Below are experts of layer 3 (counted from 0) of a mixture-of-experts language model. Rows are named router (the router's row for the expert), gate (a neuron's input weights, with its number), up (a neuron's input weights, with its number) and show model dimensions 0-127. Each number is 500 + 40 x the weight over its row's rms, rounded and kept within 0 to 999. Numbers have three digits each.
After each expert's rows: "gets" lists some tokens that make up at least twice as much of what it gets as of all text. This comes from a sample of Wikipedia text that the model never trained on. Tokens count by the router's weight.

# expert 93
router:520524532588477516551491468515560456539499485443510434492457523390482532500464430416481541482454570488525513473526450532477492501477570519493516445575533548544502441477504457482490542462496440556595427510458449469481511467507517504471548503412506583452520480537541505421478514505517493508483437488516505544521503565498493570567557507479490442471538455486506491518495527517541473563527
gate0:453459521482489590508511510532503491604463520576514455569458478462522497469523534461460487485392499556488460515543518507534490519482497493501502583494417485511493467562498518495472493554462484477492463483479499490515478454562543457493486490536462469545587502452573575480451470481485537601485489476517472596411486539536507491465455575510546481427518442506506484522453466491436517541504
up0:486519455525456515466502599411504477480486571555491566489414483573475445502479534537507523445500472497527443531534460462490483468454509476428556495492527527563476543491478488504531489567550455588538479478589544506470571496497493538504448388457521522458507495501430531465525537493568493480414430506500478536488469501504491503524565526482529440490520442486541521499535551490442516496465
gate1:475494513531512493466536524522527517482490526494494457524567558607483477463526556394489451479485467469516427461596471514474481416544546479572554478512503493505418504468467439452500502501483442493517538556520509458484470502548503508563481464424491526496491493454520483532521480510452557546519564469560523484499470603519571532487490429516471501567444536523475466473475474520485463550589
up1:446471537514565489437542486541489447484530511436569502520458452548536410497572559482500489521515478547561540591488490469553476465509494391586470497473524496491589485507551509519478493511476525468439496512553456531537501447500517526471520430529507539482505502505532464543503515466526441468488594559564529501494492461465522541468522468469471492458500476433505466500512493403481443481411
gets: ")", "),", " was", " is", " =", ","

# expert 179
router:525552499506456431549547498429557441522441514440496442482520501484496477514459468529513539469432559517431549517468400628438439495471533468436475472501540480552555477508538499563480510503491505527470500503478477479521548464535542539543496439527493565505519545563458563449497510504531487457523440482532533485491492490485519576503508539509528472438503447492452522456486477430600499454488
gate0:568493506465545531473542437483470455499504425541501561542476539466473507517489481480541484374481498551483492550521510567501538526473532509480533493472497530509489529451465530486503459444467490518434488446490447451517476547451449499494492495484599462490624560449461519460453516502461558523449417484517491537504503500470560483480496466531421469547423467455444468508480582477492465490567
up0:542462504508499529466516554478509508462497501611494470476505539523468468484549496418450438544488554482552471496542440529523440553508488528500501526467514470512521525516587498485508498460531483431421458564496453533594510517503519453470558527469522433499497549574481396498502533495527489471541511493463504485490414457588416564447471480438479545502498499571447518513512443493453499477528
gate1:483482408524523458509485562540521537517470513459494495504541539484490427533580442475575430433541496535572483565477473518524469493506552451478535465552524465532468537460494589480505485530493582527442552485505517489556571524498499560498421526489551501470580523455458504491460483551532478449518521486408453499486548511452499508493497484509511512486527475507465529417406436509525502479572
up1:554451443442471509482490493467431477533531474522597549443480527445474530479544483490502512494484446565465488495451513470432532447506497514485467485504520496493543498565572416458474505478448520448440571463466490427468553497522503533545451533523561499524465542449420491488514446546590538479569469593448487497503514555484568489490503480501443518486485530518496531527514521516549393484517
gets: " d", " D", "m", "iss", " character", "D"

# expert 174
router:514578575516436365492492465435517478524501515457539439514506478440429480457462467454521561535489565476478554522508457565475472525505499534477479493531586557561489484465546467556490515513529484518547521492480433464517531511523510549544560512426494535456533550594490545440492478520503537457446458464532484493533488490502475537552503453433540459467540480543450520467562535462538489513501
gate0:512502507450454441436534457522512486499449540472501469490458541403524537465493478510594523486469516548438501436488480470518474464440502501496548474539543557499543497494474523511441499507522546440497547545453547487520494505505428486462547556535497521533576528432494475524500438428524514472514502515526442503426519480514513431449535473534485482355523575425506506507549586455515520502513
up0:411545539500525451578503507482519527539458520443444488491522514482450466513561444485541414528478528514424480478442614513522556465449483481476552497495587564540490553497510455514533481564533522460538531471466486504541512512467515434462498611466484507462467513541548476493510524446428494489514571515494445571507531517448479474484499510499512531388463545539514483513532483493483464448490
gate1:451482509545514500485599557488551500521445498525449431611461492512479468563477495409525490456519531466497483489545537478579429539511531481482510471478490507507459499490442491539493532452487501530546500479491478473580520428506570477469486535507450489552499508567420458536423522519504488531468468546432522471427531533558526508477487512546606478535508542532504460495495563467459435458458
up1:545531464528503454425532500438445550580497569564551454561494469509581540447529505533540517531502468499460472535439542525505480505533497528490564542503560443507479512561506520494458512433400524570448431498523552413525470519477472489567512493473483498525477526509485514445526505465524543397510578548498571510534558481492462593463489512504457499512513485531542491524514533524522465487478
gets: " |", ",", ")", ".", " as", ")."

# expert 171
router:492525526540468403467475415485497400536539470478620480502539432479547494470489456480534564461501520447527468518563462489480443528507548514519442501574507496521491445431484516521605508439457470483561399476507492476478488543528495557519546476523488599502507472526473491493474464498454446476464474515538542510529542474550502533506521452500452479511539418515496455477537500462482463479527
gate0:494538502516481549524507485546481394516546517599502468497538447481494510540529458492470562461462588514490525493443461450500510507514537468549463581488446460536555531570464521513509535513518547426456379565482465515475434530492457504542471512497521568482516516437527455526457553497476500464575525568473479493445454494506528494472481449527501479465458505466557457500588523546550544518488
up0:499548516516493466472475579504500533481515468512536509444443555493522495485476556539545505438545527460530479475518483495457485511421524489477509422513472478541494509524510491423548583417450427558505487515582556482437514519529525471524517442462483532519569402486528539525468582507502469518466478475519482492499445483559506554395487509456524459561442571471494462505457406535531522510503
gate1:475445547518546508500481571543529407551536483468471532442488517538498534419495551493577590509541487510495523430557521494484510416520599463529457464504471555549442439505476503449466487562433548462481518526482522491501452492492477554564475485486523548468522434419494526541514457496511439545434531475476502480512521461467432457459481525524539528456526469475553457481431524488484494493551
up1:526503579463515488478460503521554487528568564487463527524483534486447508461497496521482561536522512472486537503445468466484474549471564500521488444533478534519444502543512548460552531418458590476436584531501440464474537465453561530582489514532531509429559492485511483476468479518485492580502479494450533476484589470545442459427489499506529432508476488456483473460542480448524551428592
gets: "ical", "ial", "ary", "ous", "ative", "ural"

# expert 234
router:442518511516387457485443518438477463538532417491519465477433466476443499431475409544514553506416515484495470527504506526492415511474534457493480456523574542487459532501503461534486522489563427475597509478491575501478518483546506563531590530538489504493494512553476552499431477517553517497461469524474518575526506478530523526543510458475470496411515484494447501436548508519520482443481
gate0:486514520521503517530457531480525551441557508471506547542561515441554516484500490536525470480497488499490528491514500520582481557537457487454539460509566467433483435507475576522441551518569544533535490476491538494507477501494472518541527548517471582443477448539504611503495530578433494482545582560515452446503376474492507442434483544482458523490512499514508556513485521551597485478477
up0:487547474592534523536608499483463512491491614490529492559458535515481484452537534463558433509531461491469503550501481561566507502512528437503437574421472498447534445489502494528505553524518473570530538492524517521504531524448527502519491414544529497591595492506544466519557495477548498498472550494562546469542508546536461519474481494498473503517568461474489488507440495420486501568482
gate1:560508487539420517458469514536484506535524474490401523513415570574505503454525478555487459496470481470489455460454465484545448499508504480490561551503525532480502456485517546522501493463513420557479564437495583466564548477557513517457509518516579478537464462485528525578472537453499496509443551418523442491482467492430438476506577532482537491465525514501536487484564464574505554534553
up1:544527511495508465459445496487444434472521501498439561498417520552401471419521500467540518434467471521562568468482491448557502466469499496487538481431520476482510546523530493543503512427524559540418458422418461548535532507493484495516483488496532454546506517505572500485522450535509548491530474567499523470546545489447482464572491431570547474448458502539530531476551559502540546471482
gets: "-", "=", "The", " List", "Ch", "St"

# expert 35
router:485498496543469471464512459473502475539458482498558456511513416518528521470463458451536465463447618496500545594555484521499473419542553501559420443510536474551491478477464482501497533452494508445537469500459495495522520468582535580508499507474511605497592569537444550478444491521524450463438439530519541527511469481553520535500470468499478456479542488471490535442507489431517469503464
gate13:513514502572492426499449408502527549511520518508584519513579484475526534573482465456478473531515495512428463433487488499557496473451542548558481458500442489504488504508390452503508495516441526483537411531470443525473466470536535461558516488431437492513529502441440520503466517462468528488517518519459575473506502473547382482568454512495523471533525446500557546509484481564491485546469
up13:449493514505503509556602479521543502419512549520559411426563467590476537485521526441536466493433423484558476566538520506479538542584503528513481495448510522483551481506481506494531491480464477525488451541489482502551550428485517501502408533431545509511514531447502474560436512496512472432421487545491534510506523478491553443497511497500484450553486565526537554432550476545468495490493
gate14:486502526596464501530447591527526553506522522511504484523565441565535577490539469539551489477506439535528466543493527501483456447447529517529522501563527475499506449521530492491557579507478469496456472499478534521553510477414494448462520544493449585536500506413418495550471503442556451417551508455567528441499556505472505537477467488518516475472503523476577466536516478493505421473548
up14:529592435541564527427541484505522520520427545498540547516495543525492441480474496476469488486529483480506444523546527505435563512420439491508526512513490483560470463437512475507535489556476484504513540595454457500485573491558486521513400522471462505460482499465560510493484475477495543430543571547533505555482480572531464594530520481546457474475488476553577512504434430501493482451519
gets: "ment", "ions", "ation", "ement", "por", "ict"

# expert 36
router:497503544517387450498463505474532478551468427384512462481477430476492429475474424493479542504467533475459494543476477515481472432515511569438520470537631527498552476503535504544468498500537451472522495477455517475505487442529502551502525481524501541448484538541452548479535452483496521486466505496442493510580489503432461519469556447546478410457584485529445506469540519476519465504524
gate1:454482521454444466509466452572470541550451482480496445517519475475424500472489480540532534539409416460503454526516457433506489447471521489470483524482524438503573532466516409503450495476481517495558503487482484576523533515391507473523505484511439527464565508512485518502488519427497495479381520484482429470480559444544456503553464491556510526448522460547487428497445480538475464516455
up1:550416523486382509485502508475518541523489541492515461474542509520516521515446535493509489472444516538538501441532483504482497504508431478435506492536514448519535424499508484482507547471453589482555567517417476481517521569494515490463495528561455486487563454570495555424482496430503456398468494532542487484466514502556564543554490406553541493475559476502460480549456540504475546489563
gate2:511460462486510535497462447442482491446501537527465451514600428493523555490507472523450517478476468614558550497469525530489452553508415405500458513498512520462526542508440503466512474431462475489423507472507467511483509585514613472540522463478543511484483456498509504501534531490522487500437461510468442530436469464450507541489585448483475551471533549530435499491533503464473459561551
up2:520526441528519528497503573572504530533505430486514536490478485552442573442471539505534458449473501449479558493527521480466445419531465553537503491471506467443516520539527448486478527556476399507509507459490516480548530536509400554483537449603554465579476536468471560540471489486438506499465513483441482475471545540456531522517505478552538480437514514544449503433474491466518478568437
gets: " an", " un", " n", " ex", " en", " al"

# expert 208
router:500492522493418374481505499430502519523499511373518499500491485475458457493476419509496538524432547474530590578496481511504438505463499524449492413549593548532489508496510545602581474487495443528527516500478471488495507515523537499512511505460507501502518507546514530477509470468510546500485517474531482554554509504518489532490529541503546390481572452534437459463527536502561454481536
gate0:431470427478479414411526449470508505519532499539456520512519490522501493531524482578558577534514537519499455483500390496484494472516425520562569552546443541521523514551536597491493539480519488480563476559437421502506471518504515470473495460483522490496449483493558487477533462522535487538399411500526440472506492488530472461482498500528542472507446491440546432509573467490513520519461
up0:519505474521578486514503458517464543516484463471441490489498489499477498496545512556462521438533437510464431492528543477454540452480520492504431457489489491572545563432487472436495527525538440501490479511545478482488445478460514519548572510509505528451481559534534529621470467425463517485508531568431621513459461432500513523439520510564565444473480562488497509506510523439550537440500
gate1:512542519524529416595519461485492473524470495579504559517526488521454475496417490444506418529519420466503507562481470568575502453479482482527533509536489458549497422465473514495497504539444439461482457536573439496513590508455582503530494496547437444504465517448455533534564499514559521504522467483453479462507459516493475465488477491431451471461446497594525501501444519559505518491495
up1:500497468564483508599504508457503517536507459548477483483516603504534514382443478462452449476493488510496533444467525487555438522529524544480423510504528464501513498499550548401488520488505460527522478467539456506492580476493515568570550553481498558486494434526553509514487418471536544475509570513467520536417423536511473454497505509545461550454486476526502506454508530585482487441513
gets: " s", " R", " r", " b", " w", " d"

# expert 76
router:492532568517446453505493430507541436525464565489556498458551470487474509529437490441559539482420563464550569538480497567476495528498531467452490450501523560533507480477501502551556523529526462460468461457500505414491512509563449535535528518459465500497500501514482560448475453497512517397394517446522501501562459512505455500566466458453481479488519490504395468454575521485526457489480
gate5:458421548485504545503474499468524562508526505531505457505506500531546471482525560455504454569478517496497504502453523541538461559515532455561509485539472473408526479495474517491481474489434556482464517519516427529424469498583481503496455510505501517581468502460500515418492456485513444527428523530471473436536512518546555574462436490520405521610522482521524494422507448576465513576517
up5:493513466475521524500552476490540480459477492455479453471475440422563532491452522544511466496491456511556431508455433519485470498496497602515438490536451488531458517496431482487479537487511501470474459483521542546530549578512548459576462525544502541533410537557535439489523543588554447548454553486503539487549503453497579558548487525491527540568464503535468513511472556512479527404473
gate6:523483546466505549509520471526552472563507523512486490496455424487471587597468489487450534389490439493445503535480469550479507430542551494470449499494413500536508504480520495552505471498477471450570558501511491468425463401506538572511446526472481523535477552418433491543529551440481522524479544465467497498461505601513468519476476532568489496527470500472492516462555516468546530532482
up6:439456502552479466438470536476506493482516487434506485538457550470520461511425420527491523571549453560492478498474540471519521495570494520540547514477504466486449469545568465456466487508503521561575511557510460539508417488487572530523525481486520485429468478539444544516507495531491511557536476476435419566492548507458502470511453494444476461453616522476541512444434475535490425443491
gets: "ition", "itional", "itions", "ment", "an", " trad"

# expert 18
router:536518536510416427483540501443509424535493505470513458528455539509510468470493421492554492497475517434465568544469481477495518501551499526413420512488486476526437471531535501510519515476472500510470496521451500488507467501523475497526593551446495565420496536542473551495490408543520562502410457475494571502538505582461475564573463453517482462469515449409470468482544491510553485503542
gate17:548494518544495464539465583512519462566496419519496524512464452445504568541508538506543482473540439393483480546441505454468518535490514461468566535519441566482480454442543523510418529432514530508490442580493488486499515452491473508439530518546518544472514488469474501410559454557494536455494515492478511530559569507477481483495509443498435482489463512479477438553500547564501529518402
up17:492492497514449536438576516446454492479518516491515517460427493553547593534472505512532490447519514430473527486581569456481551475439522436495489548492462485493477465510514568456505473510587488524556471524485470538543505474490627482547487458496545479539537535463524545563499536568445584520485470504445551503533569554484463518572482513528540559536451526525470478499448515493505500548464
gate18:451456455446487549535455427445547524498506484510496490490445426531466497504468458535433470454439501445510492521511505465485546523471513475516463524554471486408520434583447554492544448443429472397572521566487515493528463506493454437499522510454523417511514425475537428507497546495547528486482522522463482519495498457514484499500491485518461492513452544568571456415500447475498538463463
up18:488477513454489420580446495489440481502454495504514510436465440516544443458479511523524509460490514502517569523443495473510483544521489446463505447569417546547428542390415427493453490467476518505554497527504503510499543529497525477439485438493460536448588493525505488477511389463475470480521491527507443542541541547499525446581477500503513442515477538477496477497441535497552529559473
gets: "ol", "v", "iv", "ar", "b", "o"

# expert 4
router:514572581496447361524499451424517498514517525466523456509507478438447477473457472465528576549488555477482543536509462561468476524499493523460486491533580522562478488478523471537488512507523485510526542500477455472522547507515492544533558501438478540461532540599474562433483464518509541464441465456544486495543482461502471545548491455458562444472541481567429499454586521473524498515506
gate1:450518492512476471536441462507494515514483511519417459582484511521463509543431458488533623508476509530473518520479494486500482579502489437487528463612481547453483559511467499549508462479468450550437557458458479583464486448559548495452493543521533468520512524502417515490452459465513483507508416497463443521531473448483564503585469498501525489465503440530525502567480510526523547531421
up1:432433510467501617458413558501540526493505472521529528446521494483519507499459476500446470524450514508547517528490518488480507522504541551481552464519516516513451483613601483451438506489536526454527509565503495528551421469589514513461532437542471522497518487499476469481490555519530461492523453452473476565529536538495581523466572517526415523486454545448450485516547467565520469463509
gate2:480558526514499511509457519482517548522529521475526487488448528491580535493539466547565480463497488434438439525443406517561533597458517454533512519558510438496516517453487504437503489492504531463545502509482507504499516543509488467533538523466494570458491572577534570466565516493546553464460541503480564498477544487570468511526545465491504435566522510463522398507467538619513502553509
up2:579526524484510520499566464520519553492477520487450567511557393425479452493516423537482462544548491584490521517536472514471497538494527471497536481476577509551516484508577484548465458501548521500511504542472453552453517512534505556454481486446460567488474489512483491443548483557484529446592533440571457476421449543490458472506487493460550505457496496407448452474543507529463535515531
gets: " w", " I", " W", " S", ")", "\n"

# expert 8
router:515510516520470412430465518470521447515492523434494465442492515457515463480510452495525567461492518451532516528522441520522534526544542568459513475472557549541438513447616513532509513484531489503512527494451450470448522466488535543458510550463510503481542508614501542426471532558513554543439492491536545468513480475488568552512455499451475448412534481529437457462552516511548450427513
gate6:561486553535375458495469466532498551462559499476477450455521553488465517472499521459489539473507521495500506526574443424538565475574520504462508504390490546521528513466491502474520579468464466446439469419451470474492460459468537508538487468435534506520489486426525526505527549547518511487502594532541516549524509477521540575486511563539484511567479454537470506527560476481512480454441
up6:454492463499475475531467540483482481474468529523464493483577463459466472542428511476531545423520527475575498434525463485511434468506487529486474501475502511497460593546515554479517462455444456496455508487488427502423538575485439557435533511533487455507567540506476516549554428464514539509433442570527573413470478501468521394488518554504506499486534469509510511513480502510539413448498
gate7:601499493492553467483451477520502457498498521522526442495441530470559431474483491521535513464511549588493438509475460521545484435523504489535536433477451471518420550403460507509476421526555486559481497471528464489516573528538517480500485542534486491506621487520465545493416511502502517550445536464565492536500481481543611508499451499488470516498482469553523468524462510507532479404472
up7:585499521511526498527461532540509452507572475421518503588473508505510527512484562516490458500542558569469522493509495513456502466521528518476546555484501493487527384505522438573525496537584507539513486496564562550504460466506495468581540476560414569540550483439484433462495463470488500441491530481543490467497558503485396540475515529476553569519440520551472517540460505531499519538517
gets: "c", "ow", ";", "vent", "st", "sh"

# expert 38
router:482496537510444452489476488379465511527497489476520448499507508464456492455455436529516511533478558384550488565503474500547508522469487494473475441499531536526460540522541431568510530451490492508515548538482469474461513463521503562518537549461481591549515492589503510464507473541474505459486487463495527494544506506514531528512521449472583380457574431543448491499538447440508456446538
gate3:514549477486519511558503515471496585536546461469544512483483581565438495451556531543439499481409529415500505508526436472425509497502522521466503553497445561452543511469466468543502503488607511610524519507538472505427481507469451517471488525482498461507487427467447479513402463552500537465506504495462564484512472550462504458542500459537511512565533472497515536496463558507481512495591
up3:531629454497418477488539539495491470477501449535483525564597483541510547510508448463507407468460496544503475529533504535457432522485498526500481531525488494518563532543437472486509474470463531525487470563579472496463469439545531497521440515461515506375528555453451471528476487530567506494471464479441442520472503477491483494473498488466530546524513512427595515457519557533474477458453
gate4:496452472439506519535441455473561499505479500417522529465419481487396602475471509524450545563560523448461494551578517472509501496513524573498432480480500511523406436578476457489500549574442438493542514540460527468493503539443481516541530527478455435518469494480508526529511537546549473522482524511534481491496480460451478540515551580481569486514517478546519453454554470460509473491502
up4:573464532500527493484480483508526517533520532524482523522580529512505545466538485484580451529499516517425495507485445496464509465415480497527582462472521452452470514478534465575506528511482473458417501522475537520486450521492474496435494497463474524453558436589427543505431524479561517464539492554453516530437509442534509500451473445497520409484468557585523544579452465505489466578476
gets: " st", " c", " p", " St", " h", " sp"

# expert 80
router:470542525516474449431474462510536514523541489493533475576459454516485489454499449514527588528458533440497580495538425518487504499484539519427524529481564466520504548494506529531583505498470512488502511509439498509519551484526543511472551604449504530508550505587491582443482545492549536545447412515535484488527490477479462515580491446436499451503487512512516566463596534479574480533542
gate0:445488452529553514457453540483521507449426479464531551536491543552460481471509489446497537441452452522468536532523520473498493477480480490459528478487444464504573479463515502471459480452432482476424451551513601431540506513481523519563500496508510486517540555430503475551531596451523505488461462521610419534597405528519505473484521500526450522542503469456511518487496504547520515562450
up0:517510424464504496462495479499499468516530493495578469523444487525530583475441509445486524505500454539515545442428495530457526565548404432481517618566522509455447542551507523509504436519559481459529494498475528457472520494512510492506517532508513488517533479522547478492501602535476495503463497502449507468569535548514450490427559517509414546491554461455510425562461478435482546551539
gate1:477469514425477543422458458474536474519502517518533493481508566529497483484490458461544557494486456447456524588464506543406498497537505500510562492424520471487477577467470553488600522542535545499420549558398553547509517539575499589487478489465552503427467502504503493487460537485510460467482387522535528489548575492509487545536515474502494500555513509523470451484482518499492477546513
up1:481538548461497561525435443430476453468423472500518556520492546521504576550430500519466455524420558515524442485501483535458482494464497546500558494458568548537524550491514495493446476480575487509498553433482504551490450520445552477547504522460540486504451539530529383498539534547461542518496529450487553590464478483518536515588469496538544446476492483571487472502503491498527472433479
gets: "p", "m", " P", "ap", "es", "ec"

# expert 19
router:443528508521455444489445411470505539512481493535560484530563429484434536477416465485494550482523526491464489583507445531524490452516511565445484471565517526572534474470531538575490547468430452483525475505470561488489552486499505547534568506443421534495530513570443548504526471521543522491496493521524481497543539543520516562548513530497499514384492405553531539476504515551497498467495
gate6:459538409448478535559471488485493496524464543445546453529483515531573575466496481530487465508482392450495516437492546473419570435487479499510575461529525537465450544438526497578545508567481483447506568523479538490489514502498519557508484551422506521491500487500540469510541528496517465444478484556538487534459499494438505457535535421501551556490531441486429492521452514493521414531532
up6:503521521460536542495495454544507510566453525528598516466543543508574507512470478501516518535472484508494452491496589498500530453554518606506471467443491424509534534489561550466490486566558453459473505521452505474584506488465504444477474535498464453516485517469419427493500575496501502492496503417548549509510541503617504548497472497499446521424541462505526538550548446554431489502500
gate7:439442467515494467494515472469507448517598508526497511540526505521513520534481535462506443491489543496521431557487518466500475490556541552507416500402493554522501501489513479486502634451546476550489451554500494506479494485494539522452487476466521526467509525445443492465509494502522505507463519550529467444475495500475467486408518528527450513524495357429445421517511434580544428499492
up7:435433534502432545530550494603493460446488509489545547549442577512496532537476525488488529459535502495493543413503453441548500420501509513503434470495522454501548428445505492523529501514516485446475543428540546484551494545482588525465444494498520528518533551471494527503507493466506463429530563476445518474560484531521514446544522445487496547510556422526518391472495493483464540467533
gets: "ur", "ass", "ual", " National", "ior", "oint"

# expert 114
router:496533589560468412463543522426550525543496464478560486490475397474453506469468474482559544469478512531506511540579452564427458521501503542444528508505590471537479523486547490555543507465496469541598460443386491460511510478530522505543524479483473513458511523535468538526440467462484500452473521470547471534504471495542459531522493488479469455474504512519390561462515520490501534468512
gate0:481539542523506398467529495490548429546445496551482508420505452486520526493546488543501533431523483508512550520449491445479426528493452495545528500476526520523486519595578531561485561495506498498568467442513470469499474542591497447521502500593512470439458551542452542478457558532471483496550456454499481554526506402501480532489510483491505501481443517498520447426481489485409541487453
up0:445441477535493416440490456465534494402453492493452513540484529576544479452484401518461470525434440531471514563512613436473497520480510520552431515511507500500463488471518511522456502510552493440494496569534507556512514502556526517564487530505472447476425520521511541540459526465512527473531457472530446554492448542508545507538533461511513489539511481394545522486547562532557532475482
gate1:452471577530540491475567567420507546574582501505603498526442462494501495515457521498500481479501465501461488513471558518437540488511541491474574575434558476443484487454565457461558481475469517514494475490441535533475514451529486451585474491517526517471510466469506416549417488493490524524445491545477459490520529514501466497464543460436570498484453450500417477450484472514433525518499
up1:494539533568542528433565589451476532476518521482521493502539523529475547564513517559579466475491481578489487506619507555517482484527500532483471489546501495503488491499535474498455568492562446523500487434405547470537520506599555499520462540531451515517551572482489573540484554469486442481500562461538457548521552523504504475458462540456499517541488487517450497587508467501438473472469
gets: " US", " States", " State", " state", "S", " United"

# expert 49
router:490570582540477514451462449409514516508544484472545457521442468514507432424503467416532545500466560469505527497531499544484420501564525482523521512503563430490454502502515504502499512463501421501524460472529449486539552477537500544502571442490435517420492485517433543487493489456487503403482463500495524534494495483534521547495444468456501374425555467524437507467510469482536508501506
gate1:494448452549513459424547430445481476443563474514481460461477535481526525592560438519585513519561528478475539482522456540506475537511509521477491528464555448447447535483492499556476492469478503413457471517476477557470569492467516497517482514488550488476492481499512487542383499531487527398479434521548494489461434546482504448511534578557477537461497480492431513522456537538534510501573
up1:498524580438543550522465478522496446545513518455509540500459518503532461512540478492526379505502519549552475513509521489479540528474535537541566447500441491583453528482487462482525443521504497442512453418547536532465475519446552498470451492436546504574524475500466525477517502561525460555507547526470541534580565475577405497497483491475476451510475558519481501520463503544475601505566
gate2:532459514539471535464466473498549529464586489484436387495496524462497516448529485518483527557490512488522530444393526506596525543500490480499580494467426494542486454424491495538485453515493557452450469479529508546435527452508471513532546507522441506526444483521411552552469450437485420508543554472447477458502490513525502500488470480526527500439482483506536582475556483508501577474464
up2:441538547460483498514495408501514478526405432538468460525519533482463418435480474521499488480510441484407533522449469471515515527471500481525463464468511499526538517553501423470472533504450550476486482483434562566493555492528524383510507483467456528562478469543463514500511428537548533503476524480449516533443500528505471507467463452469558501558453468548526563491576466484546591505529
gets: "A", "P", "T", "N", "O", "S"

# expert 228
router:513519563475401381516507500463521485516488498435508471502467474436457458441449444474509551519494554497533516526498471524439457488499481537451472473555561512543511478488491490544496515511539450495555555504487472474541526495530521552536546507426485551468519532568436533500508465519489534505440418478552482525536457437516486536540509412441578450475569498546427490453557443512510481450522
gate2:545516498465497495497540407480429577440563505462526474444599501445479520461515528459412526539467543520446486519525501446548497507513455567546460451452495498514563499511461501549462490466481507529515526515536384540522476606455531554508492497538510482506450547481516515494525504522511507494456503513587484483417522517458505505467510516486425504455492564448505446424513469431546477510494
up2:490519493531418513500497501506533543542542489515457526478504499527437478443495494484492515541556517545493572462497507531510475570467505510532567457503482449444404423465421485413583475501527465507532473513442462565534531598520497520471428448554511520447448574444598482499465528520536427529575481521471525503558502511552486497496504512446541493582546514515483515544476498498482480506527
gate3:552440475477471453529496495496517505480530511487459530491480558471470552445487475494499433495468547416601448468475474488492481499533480553503446485478432498466488476538439511503533539503472548497586502474510544461525489534482533461517546518389537501413433415438532442478519473482603486548512490477512521511525450435507525497463523497563561489458510487488567493477558542592443468472507
up3:476526540453497478518500558491453413470530560504564493454434458449489451435491571502471511445523521589488548448402556529512490537471502487505474436488476534504570449538503533486473462438452508468510538516471510487514550494441478445523530518507396479499460493491529528501506488456470503545488490464504474524461477499487473485492476587465441542468488578550497569448564559547574529560470
gets: " f", " F", " com", " det", " fre", " we"

# expert 164
router:522556494514443403500516474411477507505533454494517470503427497483528514436467441502542484487519571518539476517518456558488489541526537493457432483566545526553466465488541546526546560467458490510546423507466475469482473462558461514572516535431557523520553558536387490418455441483604505481477504489467465503544484467483512523552549438495533468473563497499456521472536493499533503510492
gate0:518447533465570485556414483481506532500496526437473515537555462458516523528483481525446475468525562484555549501489481552515526478430497499480458433437482453487451414479567469503497495582435543549499507455503505582506560601475447508524535556457468478500494505488478517515500464468522547477495512545528445486456492492507542452382449537441478439537560477491490524454526513570543511482544
up0:541504531533446549474523548502505507477481490530590523492557542428530482536452486437514507507460475454522500483501481460392467538492489487512474529533529466505461447594480441428540487558540444526482479491510531456527494436562528559469550500558543553493540520422522547499531461526500458461502498487561588459474461509530522566464501444467492507544552469578485454538558559518468548457550
gate1:535469510448520455504439509452580516505464503522527441523543508487550517509585540479501443462481489504562439542475540523594492491512563552474478485471512491575474508448580505587552501508477465530483488435513558460509540473499509487514536532443509556543511537474489458384534546465559485492459535517486441508560480474510432527533550399452461481472512539488466471504472534453513545548551
up1:486552499545502512538410503510431508538494478493500506512592463467509490514572517581442533526438534455496521520499508529541479497464456450528563467488507431479543462477499462453534539567505513480433573511529565516511587514423476485451557584472506521533481491439509546512534486443523494492508454555494468482534562555541482524507551517491505415467418478573565551535490479491471470444485
gets: " United", " American", " States", " York", "land", " New"

# expert 214
router:502583559533404379503473427439533454517527512464540439510521480445474488475454476472540580541489558466468537530527459538490474535497496527483490498550622519553479469464503450525518515486518509526543510493450448448536544500528528545559556537449485569464522543566488540445505485513508520442462461463536493513527494474490488537562493459450527455472542488539438503480538535462565480511484
gate2:541415552476559501485506509434489492492448532519506495557533466539472495538492564505500521490497537560498579528578475480614532471563449431525480468528533502499536522473513570486468454451502490534468522454487451515473522514492535494429513557458496562584469555468504547493555485547479528422440448514559464439475464568483509515543526484496558533450591536487546560549496543495499501505502
up2:492458501427529456505529496513465545470465530492464497513398497471462468487439495468398516496525508533472583574487521506544424498452495524458524479437476470581467453447460591532540519419473516526521555469430460505455480500489497483436564470496480527543470460463559473519464444494516576569521534496527473508547459597532571476509500486516505471532497498529475485489582532538528516527477
gate3:511474438441473461504530507518521486533556540526454533502550439499539517442531528468507516506492409480516509477461475527534568493462534485508476440483465532535504445524426521414495462478486456436518412496484485504539494532465589383534505494502519526501505507520492507469406462518484391526539366514529471533478517496558517501444503533527487553479462441499479491455587480507460489480501
up3:484537477470447453465495534508444480582456476524426514503427507510459512528465539467536464479496492461518503477602530497454492469420512526464580467490511468531541495535549412517511539485529495433556532507520572497472443562464551534529528519524516535524559478479481505542496461506513497507494515419534536473535510538504526477454537503506531477478432435556497569593444481519509360490483
gets: " |", "\"", " –", ")", ",", "\","